{"groups_per_token": 1, "tie_word_embeddings": false, "init_std_qkv": 0.0437, "init_std_o": 0.0542, "optimizer": "adam_hyperball", "final_lr_fraction": 0.0}
Below are experts of layer 6 (counted from 0) of a mixture-of-experts language model. Rows are named router (the router's row for the expert) and show model dimensions 0-191. Each number is 50 + 12 x the weight over its row's rms, rounded and kept within 0 to 99.
After each expert's rows: "gets" lists some tokens that make up at least twice as much of what it gets as of all text; "raises" lists some tokens whose logits its average output raises strongly, later layers aside. This comes from a sample of Wikipedia text that the model never trained on. Tokens count by the router's weight.

# expert 165
router:33 46 59 33 63 42 40 35 58 46 49 28 65 25 47 52 40 52 44 56 61 49 45 50 58 59 52 80 43 38 61 66 43 33 45 40 49 20 43 64 68 53 51 23 41 49 63 57 46 40 44 51 38 54 41 52 43 42 54 59 36 57 69 39 53 64 38 34 55 61 38 46 51 58 37 49 40 49 55 61 56 56 61 51 58 34 42 67 20 55 54 55 49 35 39 47 48 46 71 58 60 35 29 50 64 31 55 74 44 58 51 70 60 42 68 87 75 64 60 57 56 50 61 49 48 52 76 60 51 42 56 37 54 54 53 51 54 40 43 44 23 52 46 49 39 25 52 31 57 52 61 53 34 34 56 50 60 33 70 65 57 58 51 38 58 61 48 59 25 59 47 59 47 69 37 25 25 50 47 59 38 50 46 46 53 62 78 41 53 49 44 39
gets: " the", " as", " Com", " pl", " ret", " run"
raises: "yl", "ies", "ix"

# expert 139
router:60 45 54 48 53 44 52 46 54 57 51 47 60 35 60 51 45 40 39 62 52 35 45 54 47 43 50 52 44 31 78 51 58 56 64 50 51 40 27 72 69 62 40 38 56 56 68 31 54 25 35 46 40 54 62 45 37 43 63 55 54 59 61 53 52 77 35 25 47 49 49 50 50 61 46 43 45 53 53 67 79 45 38 33 50 60 61 55 36 53 52 44 62 53 39 65 67 55 50 56 61 46 45 64 41 55 67 71 35 58 36 33 54 57 54 68 54 63 57 26 64 52 56 49 82 57 52 43 30 56 44 29 49 52 44 70 68 60 51 40 41 53 48 66 40 41 59 51 52 53 55 40 58 40 58 52 33 44 55 43 45 44 59 62 42 60 51 51 30 29 33 48 51 85 64 20 52 65 15 50 59 48 30 31 44 52 78 58 47 59 46 26
gets: " for", " B", " J", " V", " C", " Man"
raises: "ores", "ore", "omin", "ary", "ivision", "ographic"

# expert 166
router:45 57 54 30 48 39 27 46 60 68 28 52 52 39 62 56 51 57 32 41 60 48 47 32 53 49 64 51 68 63 40 54 66 40 58 40 39 58 33 62 51 39 34 29 47 46 52 31 33 67 56 49 48 42 47 53 68 34 60 52 39 42 57 57 54 29 61 40 29 44 44 45 68 53 17 68 37 55 40 57 60 64 24 33 36 39 46 51 32 54 44 60 54 36 53 48 54 50 58 69 38 43 45 35 62 38 55 70 53 67 50 61 47 34 38 77 45 46 57 35 45 47 46 62 41 24 24 60 36 35 46 48 54 73 58 72 57 29 35 51 46 68 58 54 33 53 51 45 56 26 68 64 37 47 56 55 41 59 51 46 60 58 61 55 40 36 61 59 49 42 47 62 33 66 40 35 33 48 50 60 45 34 32 69 55 62 32 55 35 47 45 36
gets: " /", " r", " 1", " R", " study", " m"
raises: " (", " born", " competed", " attended", " served", "ately"

# expert 189
router:47 43 53 47 28 46 46 36 88 75 59 39 57 22 74 60 45 48 28 55 60 53 65 47 41 56 47 45 75 34 59 64 63 41 56 51 51 51 58 55 63 56 41 52 46 20 71 37 55 45 64 52 47 55 54 49 72 41 52 42 40 49 82 39 47 70 53 44 39 63 57 71 63 61 33 77 42 31 50 69 54 60 58 56 61 44 57 45 52 58 46 53 76 49 37 53 64 54 67 56 35 38 41 82 34 60 61 50 51 67 41 68 35 50 56 48 38 75 55 44 40 58 36 56 78 39 49 66 58 49 43 54 57 58 59 51 50 42 56 55 46 43 75 56 53 56 46 55 50 28 52 42 46 43 45 48 45 33 73 38 56 62 56 49 41 51 62 65 58 50 56 49 40 34 61 40 41 41 57 54 43 45 44 37 45 36 67 59 50 54 23 54
gets: " of", " from", ":", " to", " for", "row"
raises: "r", "el", ".", "rate", "her"

# expert 249
router:45 65 39 52 56 17 48 72 77 65 61 56 37 57 46 41 40 43 39 41 59 36 62 47 51 56 56 43 43 63 72 60 51 51 43 41 57 41 51 40 68 66 50 23 54 44 45 42 64 03 56 55 58 75 55 66 59 44 53 39 67 51 78 40 66 47 56 53 44 23 48 44 61 59 53 54 48 40 46 42 60 42 48 49 65 45 51 57 41 40 48 70 48 38 26 44 27 21 57 59 75 52 26 49 70 51 41 48 35 60 37 52 46 53 66 65 58 68 37 42 72 63 30 53 40 62 47 47 41 30 43 29 51 61 69 52 61 55 50 40 24 54 47 43 47 58 54 46 48 79 51 51 35 58 57 58 56 49 43 49 57 52 52 48 47 58 47 46 49 52 41 46 54 69 48 50 26 39 50 57 57 36 44 49 52 42 73 58 46 45 50 55
gets: " he", " E", "-", " ins", "ä", " o"
raises: "ter", " L", "an"

# expert 218
router:55 58 67 60 61 57 56 34 51 64 50 52 49 34 49 46 38 50 47 47 46 40 47 59 40 47 60 53 61 55 61 47 61 49 31 42 23 52 63 44 47 32 36 37 45 43 52 61 59 22 43 88 34 60 40 53 29 51 51 68 24 53 73 40 36 70 64 36 34 29 30 40 44 39 46 70 37 60 44 51 64 50 28 67 60 61 54 54 72 57 59 33 44 60 41 40 31 38 44 55 54 66 36 43 47 56 61 65 44 65 55 42 42 68 62 48 41 55 54 40 63 35 47 69 73 69 41 49 56 48 41 53 49 60 57 69 44 46 15 38 52 38 67 47 53 43 55 52 40 40 65 57 40 48 72 57 49 54 60 54 71 44 48 64 57 44 52 59 56 40 37 62 57 67 48 37 46 27 62 62 59 42 36 47 59 65 73 46 58 44 26 55
gets: " and", " or", " dis", "is", "-", " –"
raises: "ch", "c", "gr", "m", "ab", "g"

# expert 150
router:47 71 57 31 50 37 48 54 65 63 40 33 72 30 24 67 47 44 49 45 53 56 37 69 39 41 60 47 58 60 69 45 51 41 22 39 48 59 53 47 58 71 50 44 49 38 42 33 54 39 42 68 40 61 46 64 55 45 59 52 64 31 47 47 53 41 50 45 52 48 54 67 59 74 42 52 44 29 32 67 54 61 42 49 56 45 36 48 58 36 66 51 48 39 46 55 44 38 44 72 63 45 27 36 62 32 54 65 23 69 57 44 40 56 66 50 60 63 55 38 57 64 69 62 46 62 64 61 50 43 56 44 51 38 60 49 48 51 43 40 60 57 84 58 40 20 66 61 55 45 49 53 38 33 60 57 59 58 69 40 46 52 45 40 41 72 70 67 43 20 28 41 59 54 51 57 52 59 22 40 52 46 41 61 54 51 68 58 74 51 56 56
gets: "-", " P", " A", " which", "″", "ious"
raises: "ct", "ble", "e"

# expert 128
router:44 67 70 46 51 37 49 57 53 69 43 34 45 40 51 67 66 46 29 55 57 48 55 50 44 30 62 60 40 56 65 46 43 40 57 40 65 43 58 82 51 32 43 44 43 48 58 40 45 43 58 43 53 52 47 60 69 57 55 52 83 45 66 54 31 77 41 44 34 27 31 52 76 64 41 43 45 57 31 49 63 60 50 63 46 44 59 57 44 69 41 35 67 58 45 64 34 38 44 44 52 35 50 52 42 61 68 66 40 71 42 54 29 48 55 87 57 43 66 50 63 52 45 46 76 54 61 53 40 38 35 33 46 54 53 43 56 36 49 52 45 40 60 51 61 20 66 40 63 63 66 55 42 33 44 66 38 45 45 44 56 67 69 39 63 39 63 59 43 41 54 60 38 69 51 39 55 53 30 43 68 31 53 47 55 54 67 61 61 53 40 46
gets: " of", "ons", "ia", " Company", "us", "E"
raises: ".", " of", "rian"

# expert 173
router:54 57 44 74 49 11 25 53 91 73 65 47 61 39 66 62 53 30 35 54 50 49 42 48 51 60 52 57 43 46 58 47 52 45 31 34 54 61 58 40 62 37 34 58 53 38 47 49 47 49 37 65 32 42 58 53 51 41 55 56 42 36 51 60 45 61 35 49 47 29 52 67 49 50 24 50 47 45 45 48 71 40 26 40 44 45 31 51 43 50 64 50 72 56 21 37 47 39 63 71 69 40 27 64 48 52 46 64 66 55 53 59 36 54 44 59 54 41 43 32 57 69 47 49 65 53 31 48 54 45 61 30 61 42 57 59 47 39 35 33 41 54 55 45 54 31 63 48 44 42 57 64 55 60 43 52 38 43 60 46 47 67 55 52 36 57 45 48 68 43 32 65 43 67 41 46 65 47 49 68 44 46 34 26 76 55 63 56 72 43 40 34
gets: " |", " Goals", " Final", "rit", " man", " win"
raises: "c", " &", "n"

# expert 99
router:29 52 48 53 47 38 58 58 66 48 40 76 55 47 62 56 45 26 36 68 57 44 68 49 27 54 64 66 53 63 59 50 62 45 58 52 50 33 44 48 48 53 31 46 42 35 83 32 43 50 40 64 32 42 50 51 70 40 64 77 39 50 44 42 52 47 42 60 41 44 60 50 78 51 65 33 32 32 46 64 70 48 51 62 74 62 46 68 34 64 53 54 57 50 27 46 52 37 53 59 46 25 30 57 26 75 62 60 47 55 39 51 50 57 55 59 38 56 48 24 56 56 33 32 41 51 56 62 55 37 71 36 45 54 57 63 55 60 37 60 55 59 50 52 42 39 55 30 56 40 53 47 57 46 66 50 61 34 71 43 69 61 71 46 59 40 57 71 62 46 41 42 54 43 50 43 47 46 36 31 42 57 52 41 50 70 75 51 46 42 59 35
gets: " R", "–", " ", " B", "er", " information"
raises: "alf", "ort", "oda"

# expert 145
router:56 51 70 48 43 33 47 34 61 75 54 44 44 33 61 50 53 59 71 36 34 52 55 55 38 64 56 54 64 61 56 60 58 58 61 38 39 58 38 65 53 38 53 36 49 55 59 42 46 63 37 50 57 66 58 40 41 44 60 53 47 40 51 32 62 68 49 36 38 46 44 54 35 55 29 60 44 42 48 59 66 40 40 44 18 43 64 52 41 39 37 48 49 39 33 54 46 58 51 59 45 45 66 38 60 41 43 43 48 50 57 69 34 71 56 55 65 54 24 47 71 55 55 40 57 68 33 55 28 61 50 48 80 79 53 54 51 57 45 32 43 52 68 85 16 58 52 59 47 44 56 59 46 53 52 52 32 37 52 49 54 56 67 42 33 46 34 59 50 48 17 52 39 31 32 52 34 35 41 51 32 67 48 56 64 59 74 40 39 55 42 33
gets: " |", "ir", ";", "r", "g", " of"
raises: "ied", "rick", "enh", "rine", "rying", "eration"

# expert 220
router:50 74 47 45 53 55 39 35 53 58 48 61 44 51 71 54 38 68 47 54 79 59 54 42 52 44 51 59 40 63 67 61 50 59 45 61 25 42 45 52 67 64 27 50 47 49 60 43 63 47 44 61 44 65 38 47 54 33 40 56 25 46 79 39 33 61 43 53 30 64 46 71 53 35 57 66 59 55 47 59 74 60 40 40 40 39 36 50 42 43 78 43 43 48 55 66 42 43 41 52 60 51 42 49 48 45 49 48 51 63 41 49 68 39 49 35 44 57 48 46 83 62 44 59 51 83 40 51 28 50 70 41 54 65 54 58 66 40 37 43 43 62 58 49 58 32 54 64 63 59 52 50 56 50 81 85 60 36 69 61 48 47 51 63 47 46 63 69 56 49 38 46 50 53 51 46 27 60 42 50 73 45 54 30 41 48 56 65 47 40 43 24
gets: "-", "gr", " where", ",", " see", "ide"
raises: "m", "u", "T", "por", "U", "P"

# expert 161
router:49 60 55 48 56 31 37 44 47 45 35 45 54 29 75 55 41 29 13 69 50 59 71 46 30 47 51 65 36 34 43 51 60 41 65 28 34 43 40 64 53 65 39 37 42 46 51 43 69 27 57 46 70 44 47 44 72 48 78 42 50 36 51 48 41 74 54 51 64 43 34 50 54 70 63 56 61 47 59 69 52 60 38 48 80 46 31 43 46 61 55 29 45 38 39 60 40 39 62 45 54 47 36 42 65 57 67 60 48 44 42 42 49 67 51 56 49 46 51 30 73 44 46 56 45 42 43 50 45 44 44 33 64 64 58 41 31 61 46 64 29 49 49 42 35 37 42 21 61 57 76 48 63 52 57 54 51 42 71 49 51 54 55 53 36 42 51 67 44 34 40 50 61 49 40 50 45 36 59 57 53 34 38 30 58 54 47 22 62 48 49 40
gets: "e", "on", "es", " \"", " played", "en"
raises: "at", "'s", " \"", "est"

# expert 77
router:36 58 58 56 70 48 39 51 34 51 42 32 53 46 58 43 33 40 37 51 63 38 54 58 43 48 65 43 51 51 43 50 48 62 48 33 45 40 25 57 62 58 49 45 48 35 51 63 58 29 64 53 44 48 72 47 61 43 72 52 54 35 48 35 59 40 40 37 41 45 64 39 54 72 57 70 38 30 25 47 68 60 43 33 56 64 53 38 46 49 68 57 58 17 62 68 52 55 63 54 57 52 35 46 68 39 57 56 34 52 57 52 67 50 64 33 68 77 40 45 46 45 69 58 53 52 56 55 57 38 53 48 62 77 63 74 57 59 26 41 22 54 83 58 56 50 80 59 51 43 47 50 65 49 63 54 34 36 60 42 60 50 39 47 57 47 38 62 39 39 58 62 60 49 53 31 41 50 28 50 48 62 19 58 60 61 60 44 48 53 47 39
gets: ",", " July", " June", " May", " August", " December"
raises: " 2008", " 2010", " 2012", " 2022", " 2009", " 2003"

# expert 242
router:36 54 45 43 45 45 40 55 90 57 48 54 52 74 66 39 34 52 58 41 60 57 65 35 51 58 59 69 38 51 43 46 76 65 47 50 59 60 47 66 61 42 51 62 49 58 61 49 36 48 62 61 56 62 64 62 53 41 60 61 39 57 67 45 71 75 43 47 39 23 44 36 58 45 28 35 41 60 42 51 73 52 43 56 59 53 63 62 25 70 51 48 62 63 35 50 38 48 67 81 35 45 40 42 67 56 45 40 46 58 48 72 45 50 49 84 43 47 42 49 70 64 36 63 65 59 52 49 38 43 44 57 47 63 57 51 55 47 34 27 47 63 57 45 38 61 57 42 47 43 61 55 35 52 36 48 34 55 65 56 55 46 54 13 28 71 59 51 76 38 50 59 39 51 39 61 38 46 41 47 45 47 32 49 53 60 50 54 48 47 33 48
gets: " he", ".", " she", "it", " f", "/"
raises: "n", "k", "ets", "et", "h", "er"

# expert 151
router:56 92 48 37 62 41 26 51 53 60 53 32 50 37 44 49 49 57 56 50 57 45 54 36 50 47 39 39 39 72 52 50 56 46 57 49 43 52 21 59 53 55 44 40 54 45 60 36 64 48 64 72 38 58 43 55 58 55 62 33 16 52 65 40 53 63 36 32 41 26 58 64 63 53 37 70 58 63 41 53 67 54 36 47 58 41 46 55 27 50 56 42 58 62 38 50 33 32 44 68 51 39 62 38 61 59 41 61 38 37 39 46 40 45 34 54 79 60 37 60 37 54 40 56 67 52 46 55 33 45 57 46 50 40 51 51 41 43 43 32 52 70 46 65 25 61 42 42 58 52 66 49 41 58 59 57 28 52 63 39 41 62 42 50 51 64 62 68 49 37 33 63 50 76 50 53 31 42 40 58 66 40 58 27 37 64 45 66 80 59 58 57
gets: " \"", "%", " 0", " as", " C", " H"
raises: "lands", "land", "ment", "ts", "ments"

# expert 144
router:47 67 58 47 57 53 35 58 36 72 59 49 62 53 69 59 52 57 53 73 51 35 51 50 40 49 53 53 50 53 80 45 78 49 49 52 52 42 38 27 64 44 26 37 42 35 56 55 62 38 54 56 36 59 57 54 49 37 46 53 31 42 68 27 25 52 64 36 41 35 49 65 58 49 33 47 51 48 53 55 59 53 69 63 43 26 57 39 48 50 35 21 55 52 54 71 38 36 63 55 74 53 52 60 56 65 54 50 28 48 49 31 41 70 56 44 47 66 28 47 42 65 40 48 45 46 55 64 54 25 33 59 48 53 43 47 70 66 43 53 58 65 73 67 39 40 55 60 64 49 51 63 53 46 64 53 39 42 44 26 59 77 60 75 62 77 54 57 38 47 49 47 58 62 41 36 32 43 40 61 48 43 32 40 36 54 56 52 47 39 41 59
gets: " are", " were", " |", " including", " from", " included"
raises: "ible", ":", "ial", "rig", ".", " than"

# expert 78
router:46 63 51 36 63 41 24 45 55 41 49 47 67 36 54 66 43 56 53 60 51 48 55 42 31 64 42 50 41 55 80 62 65 32 48 51 40 58 39 60 39 54 48 51 49 52 72 54 35 24 29 52 60 56 48 47 52 49 46 63 38 35 82 43 56 67 45 49 44 51 25 47 68 61 35 60 57 44 66 79 50 54 45 50 52 40 30 50 46 50 83 69 43 61 33 58 46 31 55 50 60 56 49 28 43 65 42 71 18 78 54 48 48 59 54 38 61 64 32 27 59 58 57 52 52 47 59 59 42 43 39 33 46 67 79 64 58 34 39 42 30 64 46 60 55 41 54 41 65 53 64 54 58 53 57 55 59 37 54 53 60 43 51 44 48 48 47 54 51 39 27 61 57 83 53 36 41 43 48 58 54 49 51 45 50 57 70 38 45 33 51 59
gets: " a", " R", " A", " his", " any", " no"
raises: "ather", "aces", "eries", "ris", "olk", "keep"

# expert 164
router:58 78 56 42 36 41 32 56 47 29 40 39 52 36 60 47 41 61 58 54 47 51 52 35 48 44 63 61 56 50 58 73 64 46 52 63 43 48 35 61 52 59 28 38 45 57 61 62 71 25 46 66 51 40 36 61 44 45 52 52 45 70 61 42 55 67 46 42 43 28 28 49 63 47 54 75 41 54 38 58 52 61 40 60 66 63 54 47 63 49 49 41 45 45 56 50 57 28 64 57 62 40 63 47 49 53 62 59 45 65 45 70 65 67 51 33 57 48 59 43 58 61 43 52 58 62 25 38 39 37 45 31 54 36 56 59 61 32 34 28 51 63 75 68 48 26 72 73 56 48 46 51 72 46 61 66 43 56 50 50 54 37 57 43 33 82 81 46 58 39 34 60 59 57 52 50 42 52 36 60 43 44 48 21 44 68 34 49 41 54 42 34
gets: " as", ":", "M", " that", "ap", " example"
raises: "h", " early", " time", "ham", ":"

# expert 252
router:37 73 47 44 43 58 39 44 41 72 34 40 46 40 23 54 37 48 42 51 58 42 43 47 29 58 61 58 48 49 63 47 60 30 35 65 35 38 48 57 75 44 63 50 56 45 54 42 45 41 55 58 47 63 63 61 45 47 46 57 65 12 89 51 47 41 45 43 28 49 55 47 62 63 41 38 53 40 26 59 67 58 50 54 65 50 61 40 35 48 67 53 76 26 39 47 43 46 55 64 65 31 62 52 59 58 58 69 40 68 44 39 54 66 66 54 59 58 66 36 41 70 55 60 41 69 44 72 56 37 50 50 47 67 53 55 43 54 17 32 41 48 45 44 45 51 49 62 48 33 59 36 56 35 29 59 54 44 70 41 49 72 55 56 60 56 53 52 60 43 46 38 33 63 31 33 42 43 45 41 60 56 54 46 37 51 68 51 42 51 40 32
gets: " F", "F", "ive", "port", " Car", " E"
raises: "lor", "ances", "lam", "lands", "ones", "ish"

# expert 206
router:44 67 77 68 57 17 47 48 54 49 51 41 51 31 62 51 52 34 35 65 64 40 34 51 40 46 36 55 43 55 39 62 83 37 41 29 41 52 41 54 67 46 55 35 46 27 72 67 61 37 53 43 56 48 53 54 45 56 53 44 49 48 48 41 42 67 58 51 61 49 58 58 38 57 52 51 45 24 53 65 85 49 38 54 44 45 46 58 35 63 51 38 63 52 44 70 29 48 48 39 41 58 21 43 43 38 71 44 35 66 35 44 40 57 48 68 47 53 58 47 68 50 45 68 46 43 46 73 43 42 54 47 44 53 48 32 54 64 37 52 51 45 47 40 47 35 56 33 60 39 56 37 44 15 62 55 42 55 36 49 64 36 54 55 45 48 70 50 49 35 53 46 31 59 25 53 48 40 51 64 59 28 38 23 50 69 58 53 71 45 46 41
gets: " and", "-", " (", " who", " or", " T"
raises: "cher", "ched", "ried", " Phylum", "to", "chers"

# expert 76
router:50 57 54 62 47 27 29 37 53 52 40 55 39 47 77 58 72 39 57 34 59 43 52 14 57 36 52 66 73 44 57 78 54 50 42 62 39 42 27 60 61 39 15 35 30 60 59 40 69 24 42 69 48 55 52 49 68 57 55 35 51 49 44 48 51 57 62 44 53 33 51 69 57 53 42 66 51 53 40 49 58 65 28 57 48 57 51 53 64 56 63 13 57 40 38 59 41 38 54 57 59 34 68 43 47 51 63 71 51 42 48 73 56 50 21 43 51 62 49 50 49 58 50 81 49 79 44 56 40 53 52 35 66 39 39 55 59 46 59 50 62 65 54 64 50 45 55 32 44 40 42 75 49 41 57 54 31 38 59 45 45 49 47 50 48 49 46 29 40 64 46 53 39 61 48 60 39 47 68 60 50 44 46 60 58 55 45 48 61 41 46 42
gets: "–", " to", " from", "x", " its", " of"
raises: "ne", "can", "rat", "av", "n", "inese"

# expert 244
router:56 59 52 47 56 43 56 63 54 65 29 23 55 41 58 52 28 46 22 44 44 49 51 51 45 44 51 70 55 47 49 51 44 40 39 46 67 53 49 58 45 66 23 52 41 25 61 59 57 43 67 56 40 53 52 55 61 38 67 62 71 32 53 66 59 44 40 42 53 42 50 52 45 57 51 34 54 19 34 67 66 49 38 46 68 55 43 41 41 35 60 50 52 36 42 62 56 49 70 62 45 46 26 43 54 55 57 65 39 56 40 58 33 77 58 77 66 56 49 41 38 57 42 58 54 63 55 51 45 31 38 46 63 49 53 42 39 67 56 43 28 46 90 49 28 46 59 60 43 53 64 50 58 48 48 53 35 44 61 65 55 66 71 51 58 66 25 69 55 37 38 53 47 37 39 39 39 49 38 45 39 39 47 32 52 51 68 60 76 30 53 39
gets: "-", " first", "ing", "==", " to", " Sub"
raises: "aged", "now", "|---|---|---|---|---|", "loy", "New", "ski"

# expert 138
router:57 48 64 46 49 32 50 54 74 72 44 28 45 44 52 63 45 34 45 36 55 42 48 47 41 67 66 79 66 84 35 35 58 49 38 52 52 36 50 44 42 37 37 48 51 37 62 57 63 52 38 70 53 50 61 56 66 44 49 57 50 43 43 53 57 60 52 40 36 52 66 37 54 42 57 47 38 60 31 66 67 61 54 71 53 51 52 54 15 66 68 51 42 41 51 62 58 35 55 60 59 53 34 47 51 52 60 53 52 50 53 68 25 63 53 69 44 58 25 29 76 72 57 66 39 65 23 56 41 64 40 35 45 45 40 47 66 54 55 61 61 64 56 54 51 43 60 24 52 57 59 54 53 39 58 60 40 41 60 33 48 56 77 38 58 52 39 38 63 38 36 66 41 43 43 52 56 45 41 46 48 61 24 36 71 58 65 55 50 49 40 56
gets: " K", "em", " The", " k", "The", "ep"
raises: "ocrat", "otic", "ury", "inson", "urb", "ons"

# expert 174
router:40 59 56 48 50 32 56 44 64 67 53 43 60 59 55 57 35 45 32 60 63 56 42 44 51 32 46 55 56 70 73 73 50 54 35 46 23 49 30 62 70 36 45 38 45 44 40 43 43 61 45 31 42 49 67 61 58 43 37 41 54 47 75 62 43 65 57 29 31 42 38 61 47 67 60 42 48 41 57 44 44 65 47 56 39 44 60 39 33 45 50 36 54 69 57 47 61 49 53 48 47 31 48 63 60 51 52 53 56 58 31 65 56 45 42 71 47 46 35 72 46 71 73 50 57 64 57 40 38 49 67 44 75 72 54 60 47 51 42 34 56 53 63 53 63 39 57 29 40 07 63 46 40 54 49 54 23 48 62 41 65 58 70 32 27 56 47 59 55 53 41 48 37 47 48 48 63 36 43 66 54 39 53 51 50 64 81 64 66 40 43 50
gets: " The", " the", "The", "O", "olog", "ot"
raises: "ek", "iana", "iant", "iac", "ez", "da"

# expert 109
router:54 64 46 43 44 49 37 38 55 58 54 54 56 43 49 51 33 47 41 57 52 36 51 27 36 49 57 38 58 55 43 65 70 49 39 40 36 11 41 43 62 32 24 34 50 43 68 48 72 38 72 62 61 75 66 66 44 40 58 40 32 29 49 27 57 69 52 13 36 31 59 52 42 61 43 65 44 41 26 62 42 58 53 39 69 41 52 36 30 38 62 42 70 49 64 68 35 40 56 46 43 50 45 38 69 37 57 69 35 48 54 49 56 33 43 48 68 55 53 45 59 58 54 61 50 44 50 55 50 18 59 59 55 58 56 46 59 50 45 49 23 48 49 56 56 55 50 50 64 35 45 55 36 53 44 72 39 53 34 46 59 50 45 34 61 52 36 69 34 40 57 56 28 52 42 29 51 53 54 47 49 43 60 49 30 55 52 36 47 53 49 35
gets: "-", "|", "ot", " December", " February", " May"
raises: " 1910", " 1905", " –", " 1912", " 2000", " 1913"

# expert 157
router:53 65 45 48 48 44 22 41 66 60 29 49 56 45 62 56 46 43 59 44 47 50 31 39 60 44 76 60 42 55 59 53 55 42 28 52 46 42 74 61 56 52 48 44 42 51 54 53 43 37 53 73 38 41 65 47 66 45 61 68 32 24 54 63 44 55 42 66 39 34 47 42 69 58 39 60 42 65 32 49 58 43 51 29 43 51 63 49 53 27 45 43 73 41 59 44 45 25 60 68 31 35 42 53 39 33 39 78 62 62 36 48 32 52 68 68 49 44 34 45 36 60 52 55 42 54 70 54 40 35 45 51 38 55 55 40 29 52 66 65 38 58 77 72 46 38 59 47 49 35 72 56 45 45 35 40 36 45 68 43 48 76 67 61 49 44 48 49 51 46 45 51 46 60 45 54 37 41 46 63 49 40 71 53 68 34 54 64 55 22 37 36
gets: " |", " —;", ";", "on", ":", " /"
raises: "ists", "ist", "\n", "-", " –", "is"

# expert 137
router:46 52 62 37 52 40 31 52 43 47 50 70 44 34 55 68 51 50 58 58 66 25 63 26 49 57 68 46 63 43 58 52 38 51 46 40 32 38 31 53 76 29 29 40 43 45 49 55 60 20 71 66 47 54 53 47 58 59 61 46 42 47 71 40 58 53 35 42 33 47 45 47 65 76 37 68 44 34 39 55 47 89 44 28 57 58 71 63 56 36 53 63 49 61 39 62 41 36 58 66 46 23 45 46 62 64 50 49 58 59 45 54 42 45 51 53 36 55 37 47 53 44 52 63 61 51 50 68 42 63 53 35 51 69 36 41 46 53 67 58 40 57 45 46 56 55 49 38 38 38 64 58 37 47 52 52 32 38 35 46 49 48 59 47 48 69 50 33 38 42 22 55 47 59 40 47 33 55 52 53 77 47 33 47 59 73 58 69 32 43 51 32
gets: " to", " Z", " on", " h", " v", "z"
raises: "es", "ance", "ce", "pet", "gan", "a"

# expert 153
router:39 76 66 48 54 51 59 50 55 55 50 11 47 40 67 55 39 32 46 50 64 40 44 45 38 65 46 56 67 50 50 48 42 52 47 50 55 54 37 41 46 44 54 31 42 29 61 46 66 46 45 54 54 58 43 57 56 64 44 58 64 50 61 42 41 66 37 50 46 43 36 49 40 38 56 56 49 31 60 60 45 48 59 41 49 44 66 62 67 34 47 41 56 60 45 38 25 18 50 49 49 42 19 39 44 39 52 59 54 58 47 65 47 65 47 64 68 72 36 51 63 57 56 60 65 35 50 42 44 43 28 27 55 74 38 56 67 57 45 33 48 46 61 55 50 51 67 36 50 06 36 69 61 53 52 68 36 50 67 38 64 74 38 27 51 59 57 42 39 33 51 59 60 48 28 52 54 39 43 64 69 41 33 39 51 61 71 54 56 45 42 53
gets: " |", " V", "-", "r", " (", " period"
raises: "ours", "oured", "ian", "ure", "ly", "nel"

# expert 127
router:52 54 85 43 67 79 45 43 58 63 57 47 58 54 57 40 12 40 48 61 59 31 44 29 52 67 64 57 53 64 63 52 72 43 26 33 53 36 32 46 36 55 36 45 44 44 45 44 69 45 56 70 64 48 46 52 43 55 69 22 51 45 71 68 32 62 54 30 27 29 57 44 47 70 38 49 42 57 47 52 54 61 43 52 59 38 70 50 65 45 46 48 45 40 51 38 35 37 64 65 57 53 34 55 59 53 52 48 39 45 41 65 51 51 70 52 60 67 27 41 32 56 52 44 45 52 53 41 39 54 35 36 48 70 53 60 60 50 50 36 54 52 55 41 46 43 54 31 35 69 35 67 39 33 52 62 38 43 59 36 64 41 38 29 38 65 34 56 55 58 51 59 42 48 47 54 50 51 40 53 58 34 26 31 50 30 56 50 41 48 37 56
gets: "\n", " W", "|", ".", " D", "==="
raises: "ev", "ent", "H", "esc"